python train.py --n_layer=10 --d_model=192 --n_experts=64 --experts_per_token=4 --d_expert=64 --d_shared_expert=128 --activation="geglu" --moe_layers=[1, 3, 5, 7, 9] --router_score="softmax" --normalize_top_k=true --routed_scale=1.0 --balance_loss=0.000598 --balance_bias=true --init_std_router=0.00653 --lr_router=0.00135 --n_head=6 --n_kv_head=6 --head_dim=32 --vocab_size=8192 --norm="layernorm" --norm_place="pre" --norm_eps=1e-06 --positions="rope" --rope_base=10000.0 --rope_fraction=1.0 --qk_norm=false --attn_scale=0.177 --tie_embeddings=true --parallel_block=false --init="normal" --init_std_qkv=0.0268 --init_std_o=0.00599 --init_std_up=0.0268 --init_std_down=0.00367 --optimizer="soap_variant" --lr=0.00382 --beta1=0.95 --beta2=0.99 --weight_decay=0.22 --lr_head=0.013 --grad_clip=2.0 --warmup_steps=200 --schedule="wsd" --decay_fraction=0.881 --decay_shape="linear" --final_lr_fraction=0.1 --batch_tokens=[131072, 262144, 524288, 1048576] --seq_len=512 --doc_mask=false --z_loss=0.0001 --train_tokens=1028000000 --steps=2766 --dataset="wikipedia_en"
Below are experts of layer 7 (counted from 0) of a mixture-of-experts language model. Rows are named router (the router's row for the expert), gate (a neuron's input weights, with its number), up (a neuron's input weights, with its number) and show model dimensions 96-191. Each number is 128 + 24 x the weight over its row's rms, rounded and kept within 0 to 255.
Before each expert's rows: a language model's description of what the expert responds to. This comes from a sample of Wikipedia text that the model never trained on.

# expert 58
Description: Digits inside LaTeX formulas, after braces and carets, and in money or large figures, such as $2,856, 000, million, \frac exponents.
router [156 155 102 167 167 109 114 153 100 164 146 167 132 119 134 132 161 121 130 126 130 114 124 135 105 126 120  71 137 118 111 175  97 120 126 151 143 124 117 125 116  79 115 124 132  59 161 149 146 136 147 129 113 112 103 103  70 167 143  96 160 106 107 133 110 147 127 172 128 142 120 124 113 145 140 167 143 135 131 108 133 161  93 178 163  99 177 152 107 137 124  97 133 140 149 133]
gate4 [115 157 141 124 112 120 135 136 117  92 124 144 155 154 101  64 121 174 100 126 112 130 154 141 131 121 162  99 126 164 109 129 123  98 125 166 107 157 106  94 138 146 111 115 118 119  81 116 130 140 106 113 101 162 137 118 131 119 132 157 135 188 128 142 153 129  85 143 139 149 125 114 127 121 117 111  87 133 117 121 140 128  65 131 181 126 130 121 148 169 120 110 158 126 118 145]
up4 [145 128 131 138 140 128 140 131 132 120 142 136 185 130 114  83 126 145 136 111 138 150 109 107 123 135 128 161 140 178 109 120 190 131  92 132 146 169 115 115 152 143 118 135 114 132 111 118 122 158 121 125 122 142 133 145 120 108 132 152 147 159 123 117 142 149 134 151 187 134 128 146  93  89  96 157 114 133  78 158 114 113 168 138 177 150 133 138 134  81 131 108 111 137 144 110]

# expert 44
Description: Prepositions such as in, of, at, by, from, after, over, usually followed by the, a or his, in ordinary prose.
router [146 123 148 105 123 156 125 112 154 108 141 127 170 116 138  98  73 121 136 119 106 160  87 110 106 112 127 107  96 165 168 129 143 137 103 107 138 150  73 153 176  99 111 124 108 109 106 128 150 171 147 138  93 106 162 126 150  98 106 136 102 120  82  79 152 147 167  86  75 144 101 126 125 116 142 159 109 118 181 147 136 106 130 131 155 103 128 115  95 131 133 165  80 119 138 115]
gate7 [105 123  98 185 134 131 107 106 174 172 127 121 126 124 159 131 129 153 136 138 134 131  98 155 110 138 106 121 158 137 106 114  97 174 129 160 133 110  93 160 137  69 108 141 167 168  85 115 129 154 121 111 132 136 121 153 152 149 111 167 152 160 129 143 110 164 124  92 134 162  90 131 134 133 171 126 139 149 131  84 152 128 184 160 117 153 135 147 140 105 120 148 138 162 149  99]
up7 [166 149 122 102  95 110 114 142 105 113 132 147  93 132 124 148 116 137 112 141 155 109 121 113 164 102 124 144 119 113 134 141 123 128 134 106 114 130 174  82  96 140 146  90 151 147 157 114 145 122 148 159 138 169 125 144 129 129 159  92 133  70 124 104 188 124  91 139 148 105 155 167 120 132 126 159 149  95  92 167 117 130 100 107 119 146 113 125 118  92 101 105 140 101 126 143]

# expert 19
Description: Commas and periods ending a clause or sentence, plus clause conjunctions like because, while, although, but, and the word war.
router [152 144 139 126 121 105 123 119 112  90 148 107 160 131 107  90 164 141 132 109 133 119 146 130 130  71 173 121 151 110 185 111 173 123 155 124  99 100 148 123 139 121 121 157 113 161 103 139  91  99 136 113 102 158 135 131 156 103 105 123 127 145 134 174 105 130 134 135 147 134 169 152 130 111  77 119 152 142  92 117 112 165 159 122 153 152 135  96 117 162 165 137 148 133 118 124]
gate0 [ 92  92 141 129 133 118 145 155 131  92  82 107 170  99 143 117 113 121 163 111 143 132 147 136 165  97 145 127 130 108 114 143 106 143 119 133 114 143  92  96 137 144  95  83 171 165  84 101 106 161 144 150 122 101 154 133 126  97 158  92  84 144 161 118 117 126 140 142 120 114 137 129 167 131 135 148 167 129 106 171 131 104 151 184 118 157 133 102 149 101 114 177 121 166 127 134]
up0 [146 117 133 145 149 139 124 173 124 105 116 109 182 112 126  98 128 165 151 113 143  79 156 133 117 114 179 114 168 119 147  99 149 118 133 121 115 151  88 113 140 125 104 128 120 163  52 138 126 127 107 116 144 123 124  84 130 109 120 117 116 121 117 128 120 140 132 130 138 132 160 194 110 118 142 124 175 118 118 169 145 135 136 158 102 130 163 105  96 131 139 146 106 159 112  98]

# expert 32
Description: Line breaks and the dashes or pipes that start infobox fields, list items and table rows, plus field names like Website, Genre, ISBN.
router [133 160 152 101 105 140 148 141 110 137 155 131 115 110 145 129 142 125 108 141 150 131 171 135  82 136 104 167 163 140 109 169  99 129 113 139 126 144 138 168 105 130 111 126 103 116 145 115 162  81 136 110 182 123 142 108 128 121 112 132 122  80 124 166 169  87  95 143 131 102 126 129 133 130 135 116 153 127 151 110 134  84 122 145 124 125 136 130 129 101 161 115 125 107 113 128]
gate2 [ 99  89 117 108 103 122 162 170 106 138 121 100 152 156 109 152 124 109 158 123 102 106 157 108  73 134  73 161 125 127 135 109 125 114 145 117 169 156  99 131 122 142 102 123 122 151 121 121 147  92 110 154 179 137 139 146 149 177 103 135 112 100 109 153 145  84 119 126 139 146 128  96 113 130 113  92  95  88 124 143  92 101 180 130 134 123 151 201 139 117 121 124 162 143 127 159]
up2 [150 131  99 151  93  99 128 115 148 148 126 109 132 136 132 123 134 126 170 111 134  94 128 129 125  70 140 106  89 119 165 178  78 129  90 125 136 131 148 158 121 121 121  97 131 127 139 112 132 127 146 163 132 166 129 145 112 161 124 157 121 125  98 139 145  99 133 138 171 140 130 137 156 132 159  86 101 118 152 190 143 103 127 131 117 100 113 144 166 123 106 164 114 104 111 167]

# expert 33
Description: Line and paragraph breaks after headings, short descriptions or list items, plus opening parentheses and quotation marks starting a phrase.
router [ 98  92 163 109 138 143 166 131 105 103 148 119 144 102 140 106 112 149 154 110 109  96 131 113 103 137  99 119 117  64 164 129 140 115 135 142 116 117 152 109 134 110 119  92  91 145 137 110 144  98 128 127 147  99 145 140 165 114 133 117 132 112 160 166 139 132 123 142 148 117 176 126 124 136  89 153 169 108 145 126 153 127 143 154 109 136  90 104 155 104 138 163 163 138 166 120]
gate0 [124 148 139 157 164 107 133 122 135 110 115 117 122 106 159 100 126 157 121 137 114 111 144 125 105 122  86 170 119 124 152  99 104 106 185 146 140 160 137 189 138 131 117 158 143 101 147 122 142 130 126 106 124 150 202 127 142 176 146 118 111  73  89  97 139 102 135 130 100 162 137 135 100 129 133 127 134  93 146 116 160  82 146 115 154 119 124  93 126 126 181 112 100 137  90 130]
up0 [139 128 129 110 166 122 127 148 130 115 143 125 126 141 105 148 113 120 143 118 137 175 123 108 117 108 142 109 199 125 124 155 152 128 144 126 147 117 125 167 173 133 164 148 130 158 106 121 145  90  81 136 132 186 138 113 133 102 165 107 101 117  87 135 192 119 138 106 171 167 165 173 136 117 150 114 119 116 104 161 119 104  99 126  86 110 203 112 156 121 128 125 124 133  93 131]

# expert 60
Description: Words in species and biology entries such as Genus, Species, Binomial, -idae and Latin name pieces, plus anatomy and plant descriptions.
router [150 143 125 108 146 134 115 116 134 154 118 138 142  88 105  83 143 157  95 120 134 148 154 126 146 152 157 139 155 140 113 146 147 141 170 145 167 114 116 125 169 138 123 123 105 137 175 105 101 174 140 122 144 124 126 164 125 151 103  93 123 128 157 181 117 115  99 111 141 128  76 134 144 102 139 128  51 134 126  93 139  83 102 115 116 101 148 152 181 106 139 144 144 155 145  83]
gate0 [137 153 109  86  87 171 138 130 137 105 119  80 101 127  99  82 119 128 123  82 117 114 150 122 130 152 152 127  82 119 121 110 113 125 124 179 120 118 125 140 171 155 137 124  82 184 156 117 203 127 133 100  97  76 135 133 114 132 146 167 164  52  99 122 117 175 137 105 127 122 153 159 108 132 133 118 109 117 120  89 118 147  82 146 132 154 113 138 146 128 172  99 116 107 114 152]
up0 [144 143 116  98 137 148 158  91 170 127 133 131 111 107 116 116 144 119  93 113 114 141 145 161 132 125 103  80 132 146 115 168 111 153 108 155  98 122  97  97 195  97 132 125 130 118 142  89 181 152 149 150 102  86  95 152  93 167 152 138 148  97 141 150  88 126 118 125 140 128 121  90 165 133  88 139 135 176 121 103 124 111 157 111 117 116 164 139 149 142 130 112 138 149 140 104]

# expert 22
Description: Equals signs of wiki section headings and words in heading or infobox labels, such as Early life, Background information, Personal details.
router [109 112 127 128  84 106 158 141  97 139  79 148  92 159  90  87  86 142 165 115 127 149 134  99 156 112 161 155  81 100 113 110 116 132 114 140 153 152 143 109  99 140  93 157 102 154  87 114 135 100 172 136 151 149 105 121 112 103 140 126 137  89 123 127 166 100 106 135 170 143  95 148 115 140 152 122 136 136 137  79 127 117 116 149  98 136 136 122 143 141 142 118 151 118 101 140]
gate9 [128 111  97 159 126 166 142 178 113 117 125 113 101 148 128 147 132 131 162  90 134 124 142 121  90 176 193 140 131 139 133 117  93 130  62 108 154 120  88 148 129 119  94 119 121 110 158 104 128 105  65 129 112 140 102 127  80 108 119 135 104 137 101 109 148 136 165 131 144 139 128  97  90 130 154 146 135 126 171 159 115 100 153 136 145 176 159  88  92 138 129 141 120 121 125  93]
up9 [108 120  95  79 111 183 154 134  98 131 120 121 113 132  92 133 128 112 125 142 144 134 109 129  82 152 159 113 128 152 124 145 122 129 100 155 130  80 120 126 126  90 120 135 125 146 112 120 136 105 144  72 100 130 110 131 133 149 133 183 140 107 138 121 136 184 134 139 161  87 172 161 112 104 127 102 165 145  85 122 155 147 117 158 167 140 134 117 116 137  82 158 135 135 141  95]

# expert 50
Description: Hyphens joining compound modifiers like long-term, slow-starting, plus list-item dashes, year-range dashes, and adjectives like long, short, non, un, an.
router [127 136 173 101 130 170 155 128 118 101  69 120 135 136 125 124 109 174 131 114 112 114 120 128  96 143  99 173 107 101 112 175 126 114 125 130  96 119 113 144  92 123  91 110 138 130 164  75 165 138  84 121 118 125 155 114 123  98 150 123 120 138 135 168 133 113  94 109 122  96 126 130 152 104  84 126 116 133 156 114 120  95 177 137 164 148  90 107 154 165 156 123 132 116 148 143]
gate2 [121 162 143 138  94 115 136 141  69  94 130  64  78 111  92 121 136 134 135 137 124 121 124 120 148 131 117 186 116 107 111  82 124 131 121 106 146 158 188 134 127 134 107 132 178 141 127 115 131 108 134  91 150 114 137 135 114 143 120 133 117 131 124 131 151  90  98 125 107 111 151 169 130 149 136 136 133  75 134 123 106 124 165 154 145 148 174 147 124 127 124 133 126 151 116 133]
up2 [122 109 124 131 147 125 150 138 164 155  89 185 131 128 132 120 117 135 157 119 125 179 117 101 180 106 110 126 138 133 107 138 127 124 127  86  98 103 110 105 155 103 139 117 127 105 143 143 108 120 134 140 126 133  94 156 104 138 128 110 123 108 128  99 128 142  76 120 145 161  64 138 119 119 139 100 110 142 128 102 162 128 109 117  87 112 141 148  84 121 157 163  90 107 158 125]

# expert 52
Description: Closing pieces of personal surnames starting sentences or in tables, such as Mar-k, Daw-son; common surnames like Johnson; pronouns He, They; and citation closing parentheses.
router [135 114 144 161 113 100  95 195 116 180 114 107 162 142 147 109 114 158 114 172 104 149  93 144 136 143 155 115 175 108 138 141 153 121 163 106 133 125 127  89 159 144 163 144 129 130 118 142 129 153 161  74 169 146  77  96 128 125 126 143 160 100 126 130 138 150 129  98 127  90 180 119 114 132 156 171 172  99  81 142 139 146 111 118 143  88 113 129 166  95 112 124 104 120  95 116]
gate2 [106 166 105 145  44 163 115 142 130 179 131 142 137 122 142 114 135 144 135 127 152  99 145 191 142 157 144 116  87  76 121 145 111  93 110 122 143 117 162  97  94 160 100 137 135 118 132 112 108 163 111 153 129 131 151 144 169  98 109  93 123 120 123 103 146  91 106 124  84 103 111  99 179 112 134 131  98 128 101 145 167 119 141 145 133 119 119 136 141 150 106 156 104 143 144 150]
up2 [ 96 106 125 140 156 163 137 110 136 133 101  95 113 109 114 139 121 116 109 187 139 105 102  93 110 153 100 116 167 134 148 112 120 164  97  89  75 142 109 161 126 100 131 152 143 102 143 144 116 118 143 150 149 131 127 138  88  89 139 137 123 128 115 126 151 127 171 162 110 108 107 166 117 153 127 136 101 137 125 116  92 119 138 106 119 114 159 119 110 114 127 102 154 107 137 121]

# expert 21
Description: Equals signs closing wiki section headings like === Seeds ===, the blank lines and pipes after them, and table header words like Team, Votes, Date.
router [141 124 126 133 120 136 136 146 117 102 153 135 101 120 127 129 117 105 128  93 105 129 113 127 161 135 145 156  82 111 151 139 116 114 133 173  91 129 115 166 119 137  75 163 133 145 109  80 120 138 131 172 101 138  95 109 104  97 145 148 110 142 150 103 174 106 119 144 176 104 138 138  90 140 130 109 111 109 138 113 122  94 118 179 110 103 137 125 150 129 134 148 138 166 117 147]
gate9 [153 103 142 127 119 119 124 128 139 138 139 129 122 134 146  93 108  49 154 159 141 141 107 129 190 149 170  73 133 188 140 117 160 120 137 132 105 143  87 135 102 101 136 146 152 123 101 111 143 121 114  86 123 123 149 107 127 128 146 143 136 120 128 133 112 123 169 154 126 165 115 131  81 136 112  87 138 144 118  87 127 133 119 127  88 131 141 117 128 119 137 157 121 120 104 123]
up9 [162 113 143 137 146 133 105 139 135 148 162 120 129 142  89 163 105 124 130  78 114 110  90 128 137  96 132 140 116 138 130 133 175 141 169 117 132 125 145 151 127 115 135 148  97 102 113  84 106 101 117  78 124 126 136 120 117 122 140 151 140  81 125 132 157 125 101 131 112 161 100 125 101 133 148 165 151 141 104 125 132 119 145 151  83 124 125 100 152 152 128 138 115 114 131 136]

# expert 41
Description: Short syllable pieces inside Latinate or scientific words, such as pro-ba-bly, Ox-ali-c, Chelicerat-a, often in taxonomy lists.
router [180 123  95  90 166 135 121 139 123 119 148 150 125 105 137 160 126 134 105 147 128 138 176 146 142 143 131  92 158  73 113 148 150 128 162  89 184 128 111 133 160  92 143 107 113 135 142 135 131  83 131 136  99  98 162 103 126 162  93 130  99 109 140 148 113 111  80 146 161 137 107 136 149 158 128 104 103 141 125 147 126 128 141 156 123 148 134 149 165 152 153  95 131 158 170 134]
gate2 [168  96  67 106 191  99 149 132 115 133 137 149 158  89 133 143 122 125 121 178  94 121 134 109 171 153 185 127 132 116 134 112 118 114 144 152 169  83 151 123 137 127 115 160 142 167 133  88 171  93 166 141 134 146 141 111 160 111  96  97 109  94 155 126 163 108 144  57 122 142  81  96 140 151 125 117 144 125 123 130 145 146 163 125 101 108 130 162 127 123  88 165 124 116 109 123]
up2 [132 111 121  71 189 126 132 105 138 124 136 124 136 109  80 147 169 146 138 155 118 143 155 104 164 118 191 159 128 102 126 117 136 124 136 158 169 115 123 113 126 160 131 122 158 154 152 122 135 128  99 163 153 130 156 135 136  94 113  99  91 122 176 145 112 100 129 125 145 160  69  70 125 127 128 120 118 106 139 131 112  92 124 137 139  93 122 188 140 110 120 127 137  97 111 138]

# expert 49
Description: First fragments of words split by the tokenizer, such as anth, pr, bl, kn, and raw byte pieces of Thai, Japanese or Cyrillic text.
router [115 147 142 145 150 155 150 124 137 148 109 147 109 136  90 130 123 139 116 105 168 128 119  99 115  93 130 126 124 102  99 116 107 163 121 100 130 165  91 135 139 131 101 118 108 119 143  83 160 127  88 110 135 100  95 160 117 173 101  61 125 149 152 118 123 126  97 111 115 151 122  86 154 142 103 128 167 144 158 112 103 102 137 104  91 130 168 158 123 146 151  95 135 123 152 159]
gate2 [176 133 109 160 153 151 154 122 139 123 134 146 128 138 174 180  95 151 129 145 151 147 118 132 127  90 108 110 153 121 148 149 140 127 107 126  76 112 125 111  77 143 106 120 131 121 153 121  77 136 125 147 128  99 114 102  64 162 169 111 122 112 163 133  90 120  72 161 145  93  94 124 122 114  84 122  89 131  84 129 147 143 132 124 117 137 132 123 141 156 132 170 108 130 108 139]
up2 [147 118 126 108  99 131 115 138 139 146  76  88 131 130 126 104 158 140 124 135 128 120 115  96 106 109 124 146 106  96  93 133 129  63 171 104 122 130 142 106 147 113 147 138 122 168  79 111  96 113 111 111 171 199 113 159 136 154  99 130 140 130 110 107 124 117 115  72 114 114 177 134 129 153 136 144 164 121 168 134  94 131 119 111 102 129 137 101 161 134 171 136 137 149 140 141]

# expert 17
Description: Month names, seasons and the word "in" in dating phrases, such as in the fall, on 15 May, in the late 1820s.
router [180  85 112 125 100 112 167 138 126 167 145  97 118 115 110 159  75 141 124 114 135 142 153 164 109 122 112 151 126 137 142 158 100 103  94 108 146 103 126 149 161 138 106 111  88 123 149 112 109 145 112 131 127 140  99 169 147  83 100 118 112 132 120 114 152 136 151 125 120  88 114 192  96 115  91 119 150 134 118 166 137 151 153 113 154 143 105 120 104 108 117 158 121 110 105 131]
gate2 [175 109 135 135 109 160 130 117  76 128 128 155 116 140 120 137 127 117 142  86 137 123 136 132 142 135 140 133  94 127 180 123 105 135 118  64 127 164 121 101  92 132 112 130 124 138 128 120 112 194 135 159 105 117 130 163 126 135 124 167  82 132 158 125 168 111 123 149 125 126  86 137 108 136 106 148  97 152 135 120 130 111 122 153 115 120 154 162  97 100 146 136 112 111 166  89]
up2 [143 134 123 120 113 102 109 105 136 136 144 105 144 107 138 144 122 164  98 123 127 100 171 133 106 136 112 119  98 120 140 123 111 131 171  78 158 138 104 123  96 116 124 165 136 134 113 177  74 117 101 137 159 156 149 137 174 123  57 134  97  95 129 136 125 154 117 122 121 146 140 126  84 117 113  76  83 131 131 159 156 164 127 134 122  88 135 125  96 142 155 107  64 109 146 137]

# expert 7
Description: Final word pieces of personal and place names, often in tables or credit lists, e.g. -berg, -ić, -sson, Schopenha-uer, Living-ston.
router [159 158 145 166 153  93 127 147 120 165 124 103 131 163 166 107  96 123 116 166 135 155  98 131 148 144 125 107 180 117 160 192 114 111 119 110 101 132 132 143 132 125 160 124 143  99 122 119 158  88 125 110 177 117 129 158 111 171 105 151 146  96 118 195 126 175 120 164 106  94 133 176 102 132 131 129 132 122  83 147 138 140 112  99 144 135  96 120 170  95 113  84 122 141 145 115]
gate2 [105 133 120 125 100 143 134 130 126 156 137 127 137 134 122  87 147 169 121 121  92 181 149 128 114 111 166  95 131 134 180 115  83 121 126 125 153 139  94 118 154  84 125 130 137 140  85 120 164 130 183 126 159 134 193  92 113 131 112 129 204 152 122  79 107 116 100 113 123 113 124 141 159 147  76 139  83 134 114 127 129 109 112  86 125 115 154 122 112 136 113 127  84 126 155 148]
up2 [113  89 179 120 131 142 149 122 138 128 150 130 128 211  96 119 151 101 107 135 147 154 138 151 104  88 147 136 126 117 176 119 136 141 169 121 140 112 101 147 133  86 124  87 136 133 112 131 141 140 112 138 124 159 129 138 197 115 134 141 136 148 126 144 124 108  96  92 104  96  85 183 175 105  89 105 132 108 127 109 139 145 131  98 157 163 115  98 169 105  97 149 148 152 136 163]

# expert 24
Description: Capital letters or first pieces starting names in tables and lists, often Vietnamese or Slavic names, plus raw UTF-8 byte fragments like Đ.
router [107 178 119 163 112 135 129 122 118 133 107 147 118 160  92 173 134 123 120 115 136 130 156  93 131 103 128 113 131 152 115 103 113 152  77 125 115 144 121  93 121 122 144  72 141 170 105 114 186 183 154 149 131  97  86 158 124  80 130 138 129 132 135  96  79 161 133 133 118 137 118 106 138 155 109  93 137 190 160  86 142 150 150 134 103 142 159 136 163 134 147 138 136 114 180 162]
gate4 [128 138 132 132  97 144 102  93 149  99 149 150  77 150 136 161 104  96 137 131 124 151 108 111 119 120 125 112 154 157 124 144  91 115 121 148 120 144 147 126 141 136 133  87 125 145 174 116 139 142 124 143 125 151 105 131 141  92 124 129 138 145 120 111  94 114  70 164 113 140 129 147 111 152 163  87 146 153 111 147 106 122 131 113  98 120 125  93 163 107 109 159 107 121 113 163]
up4 [142 125 157 138 111 108  94  97 115 134 152 176 100 143 125 144 130 140 104 158 137 139 158 116 141 120 129 146 106 139 131 114 129 130 130  93  88 114 137  90 134 160 121 132 115 119 117 120 133 131 138 131 148 116 139 133 159 123 138 121 111  87 118 112 127 151 124 123 173 135 119 123 154 128 138  96 116 133 164 128 199 132 160 118 114 125 121 150 168 147 114 137 143 150 136 174]

# expert 57
Description: Middle syllables of transliterated non-English names, mostly Indian (Thirunay-ina-, Ghanta-sa-la, Chattop-ad-hyay), also Turkish and other proper names.
router [133 120  92 113 144 132  82 179 143 149 151 102 126 161 124 116  93  90 111 157 144 152 124 158 135 160 123 165 160 104 130 188 110 111 156 101 117 146 139 125 155  91 177  83 162 110 122 133 122 115 139 130 173 144 144 115 128 140 120 139 154 124 151 133  99 102 138 139 139 127 135 134 100 122 114 131  79 150  97 119 141 119  80 143 105 114  76 101 127 118  83 135 106 113 160  66]
gate2 [138 177 159 119 153 152 125 121 130 125 138 146 139 148 113 121 189 106 143 121 106 123 144 164 161 140 148 127 113 118 141  77 148  63  55 111 164 103 143 135 157 144 117 141  95 139 146 118 184 105 113 142 177 118  96 123 120  93 116 121 104 122 164 136 161 111 120 124 113 146 148 114 181 146 102 138 130 105 125 123 140 169 126 134 125 118 115 135 125 153 174  96 107 143 147 149]
up2 [109  73 127 134  95 115 149 114 127 123  82 110 115 135 127 172  96 127 126 138 141 100 118 108 103 116 102 131 140 134 133 193 101 186 181 117 135 121 107 116  85 116 127 144 104 127 100 127  89 142 117 110  89 136 137 148  99 176 144 103 113 173  80 130  79 135 141 130 167 124 113 167  84 120 158 137 140 144 128 120 138  90 134 152 146 153 139 152 153  88 119 148 220 134 129 164]

# expert 36
Description: Pipe characters between table cells, plus dashes, colons, semicolons and line breaks that start or separate list entries.
router [111 128 112 161 134 143 115 122  99 113 128 174 114 119 140 141 132 103 138 150 105 142 155 142 161 133  90 129 151 161 101 156 112 120 132 127 118 113 132 122  97 107 118 158 135 111 141 143 129 170 175 122 112 136 186 128 122 111 113 137 125 118 125 133 156 101  77 118  76  89 159 128 124 108 113 145 136 150 129 114 131 127 140 116 154 122 151  98 133 129 103 119 146 143 125 108]
gate2 [142 125 108 105 100 113 124 122 135 155 143 117 148 123 108 134 122  74 106 112 140 140 139 141 129 128 117 175 154 122 161 106 124 127 126  78 136 110 121 154 151 163 152 105 100 160 154 157 139  92 170 144 139  85 110 165 109 152 140 117 139 169 100 153 114 124 111 133 154 124 103 131 111 130  93 137  95 157 123 125 140 163  88 130 127 120 130 137 144 131 108 111 144 113 127 154]
up2 [107  86 134 121 128 151 137 110 113 128 106 112 153 129 124 147 111  97 137 125 136 153 177 146 133 137 102 190 132 152 127  94  95 114 119 124 159 120 128 150 112 152 192 145 124 116 129 165 144  94 170 110  96 113 133 124 125 144 146 155 159 134  97 146 151 104 123 110 108  85 133 129  95  91 131 167 121 132 102 126 150 136  89 117 139 134 115  89 130  93 120 125 159 154 112 121]

# expert 61
Description: Words and word pieces inside song, album and film titles, e.g. Man, You, Love, Be, plus splits in names like Wi-t-ness.
router [137 130 125 155  82 143 161 124 132 128 140 112 120 155 108 111 116 127 108 136 130 155  99 122 112 136 117 109 158 115 136  86 105 173 146 134  91 116 156 148 141 135 135 177 162 121 156 125  91 134 118 131  92 167 151 146 164 125 137 115 107  76 144 128 135 158  95 106 118  87 158 170 115 121 135 161 137 101 125 131 122 130 139 100 140 156 125 121 135 105  74 159 104 107 122  73]
gate0 [127 161 157 171 103 154 143 109 118 148 142 109 110 133 151 131 170 123 164 106 128 133 124 142 133 111 137 133 124  95  92 114 183 147 140  77 153 125  97 133 121 138 132 165 165 114 122  97 126 114 113 138 100  97 124 130 144 114 180 123 116 140 103 124 170 160 115 113 111 110  84 103 107 138  94 147 128 119  80 162 104 108 153 143  90 140 118 140 140 126  98 148 127  91 113 134]
up0 [107 140 119 116 116 116 157 115 171 112  99 134 153 113  97 152 182 119  89 123 129 172 129 143 141 146 127  73 127 156  82 111 133 107 108 137 117 155  84 129 122 121 155 105 100 152  96 129 134 113 146  83 117 130 102 135 140 127  82 126  94 134  98 122 105 108 128 127 106 108 153 153 109 128 107  86 138 149 153  96 111 121 139 133 116  93 105 111 131 123 126 143 127 152 121 155]

# expert 40
Description: Inner letter pieces of non-English names and words, often Slavic or Hispanic, such as Czech-os-lovakia, Gonzá-le-z, Str-uv-ay, plus accented letters like í, š, č.
router [119 152 120 133 149 150 101 128 120 112 115 121 152 120 126 149 113 135 123 111 108 130 137 137 143 166 144 138 113  92 100 110 118 130 147 122 100 131 190 142 156 107 155 181 164 107  96 134 177 140 171 149 139 127 177 164 125 117  96 160 142 122 105 177 117 101 126 158 158 151 131  99 114 137 116  99 110 126 122 150  81 141 106 139 136  90  77 120 150  86 115 126 104 129 134 106]
gate0 [120 144  99 140 104  95 107  94 114  98 128 112 168 123  89 127 149 161 117 114 139 124 161 142 132 119 134 180 128 162 125 139 109 145 130  92  96 111 114 101 165  91 148 159 158 140 157 117 140 127 107 118 158 133 168 125 150 200 132 102 145 121 164 144  81 110 135 130 142  92 100 124 147 154 126 113 146 190 119 115  74 130 139 165 138 158 105 153 103 116 125 124 125 145 138  96]
up0 [137 113 145 127  99 114 107 122 116 119 145 162  90 152 177 155 147 107 157 171 130 126 135 164 107 138  93 118 123 174 172 112 117 108 132 115 146 134 125 134 110 123 115 100 132 119 118 128 122 123 123 135 125  81  83 148 114 103 143 170 111 106  95 162 107 161  84 110  87 136 134 134 114 113 160 126 145  89 117  97 149  96 136 134 141 134 125  94 152 125 140 127 123 109 114 132]

# expert 13
Description: Nouns and plural or derivational endings that close a noun phrase before of or punctuation, e.g. cost-s, role, development, loss-es, story.
router [135  96  97 132 137  79 129 114 175  75 120 144 103 121 123 111 141 116 163 144 125 142 104 101 110  99 117 135  78 109 135 123 137 151 146 129 139  77 169 113 107 157 118 113 124 125 147 168  99  87 130 123 108 123 153  84 118 103 140 137 116 120 117 154 154 140 144 138 190 158 150 133  71 149 171 152 115  97 126 145  88 153  78 119 126 152 133 145 137 131 146  97 130 121 114 140]
gate5 [161 126 109  92 111 131 128 190 151 106 130 128 113 116 116 114  79 135 116  80 150 129  84 138 133 125 139 128  76 102 160 109 111  53 155 111 113 177 160 145 106 125 169 180  93 142 140 130 106 146 140 112 152 146 148 151 162 113 106 115 109 113 132 131 134 128 142 133 153 136 136 162 104 134 128  95 142 115 121  97 105 129 123 105  89 166 133  85 125 175 127 135  87 138 134 122]
up5 [133 126  92 100 169 135 120  94 130 139 171 142 109 140  86 112 121 122 177 149 170  66 132 150 113 110 126 150  88 147 155 109 147 156 158 130 144 130 130 112 107 134 132 146 109 115 183 113 129 175 119 134 117 111 136  97  84  70 124 116 137 150  69 149 134 167 128 114 158 120 127 139 150 128 148 135 102 109 118 140 129 110 121 178 151 135 146 131 130  79 143  95 151 119 127 121]

# expert 8
Description: Number tokens inside tables and score lines, usually between pipes or dashes, such as match statistics, tennis set scores and list numbering.
router [ 92 164  68 157 149 121  94 133 102 139 158 161  89 126 112 153 166 133 104 121 105  93  98 135 138 108 120 128 119 144 122 169  87 167 163 133 147 169 115 133 147 141 123 128 146 110 153 141 152 151 141 147 100 140  94 110  92 146 123 112 141 123  82 121 127 135 146 132 107 131 124 138 142 169 173 142 137 177  89  95 125 131 113 146 127  77 156 145  95 115 130  93 140 112 135 132]
gate5 [122 131 116 137 114 170  84 106 158 130  97 126 126 125 145 163 118 117 134 146 172 124 128 141 124 180  91 103 142 142 119 110  96 122 138 121 124 112  96 158 162 109  91 135 143 125 115 120 141 148 112 186 110 138 138 145  76 125  78 156 149 119 114 137  92 172 128 109 103 163 103 145 132 143 141 106 140 196 106 165 116 116 119 101 133 112 103 137 155 108 125 113 179 155 125 136]
up5 [129 137 107 153 111 118 116  95 123 199 114 123 117 122 142 171 100 130 156 103 144 150 113 140 155 159  79 120 143 150 157 122 124 126 124 122 127  77  96 186 105 115  95 122 124  76 133 133 119 130 135 141 101 128 135 133 117 104 105 157 153 112 110 140  90 153 118 116  87 162 120 103 130 116 140 142 149 159 112 169 101 138 106  95 127 113 100 129 150 111 150 132 191 133 167 127]

# expert 20
Description: Pipe separators in tables, especially after numbers in league standings, plus semicolons, colons, and list-introducing words like include, including.
router [124 137 123 112 115  98  89  62 129 107 128 174  91 137 111 136  87 141 124 150  93 109 154 169 176 136  84 155 131 185 144 129 149  93 114 137 108 114 165 141  90 105 124 129 139 133  72 149 131 154 106 119 108 116 118 118 151 154  84 155 132 137 168 143 138  95 120 141 119 163 169 128 100 120 131 114 152 140 129 121 109 114 102 106 124 116 119 128 141 142 151 181 117 159 107 156]
gate2 [117 154 127 138 110 184 121 112 114 160 177 132 129 119 166 139 134 144 100 113 152 150 160 129  95 125 128 140 123 133 118  89 132 137 156 113 159  79 123 115 165  96 165 120 135  73 133 112  97 172 131 125 110 100 118 147  76  84 124 133 147 160  86 106  92 133 123 137 113 118 125 123 133 148 142 169  78  98 131 154 119 144 113 143 139  99 136 144 165 154  99 142 150 132 132 137]
up2 [134 103  90 114 182 136 121 100 129 165 132 105  93  96 167 120 137 122 106 108 151 114 109  96 103 122 143 106 103 146 117 107  91 130 160 116 143 135  84 115 145 135 166 141 149 109 117 126  66 132  99 151 112 146 141 129  87 130 150 130 150  98 107 110 139 137 147 108 111 111 135 166 121 144 106 130 121 118 178 152  97 112 104 184 168 123 108 150 134 113  55  99 142 147 130 112]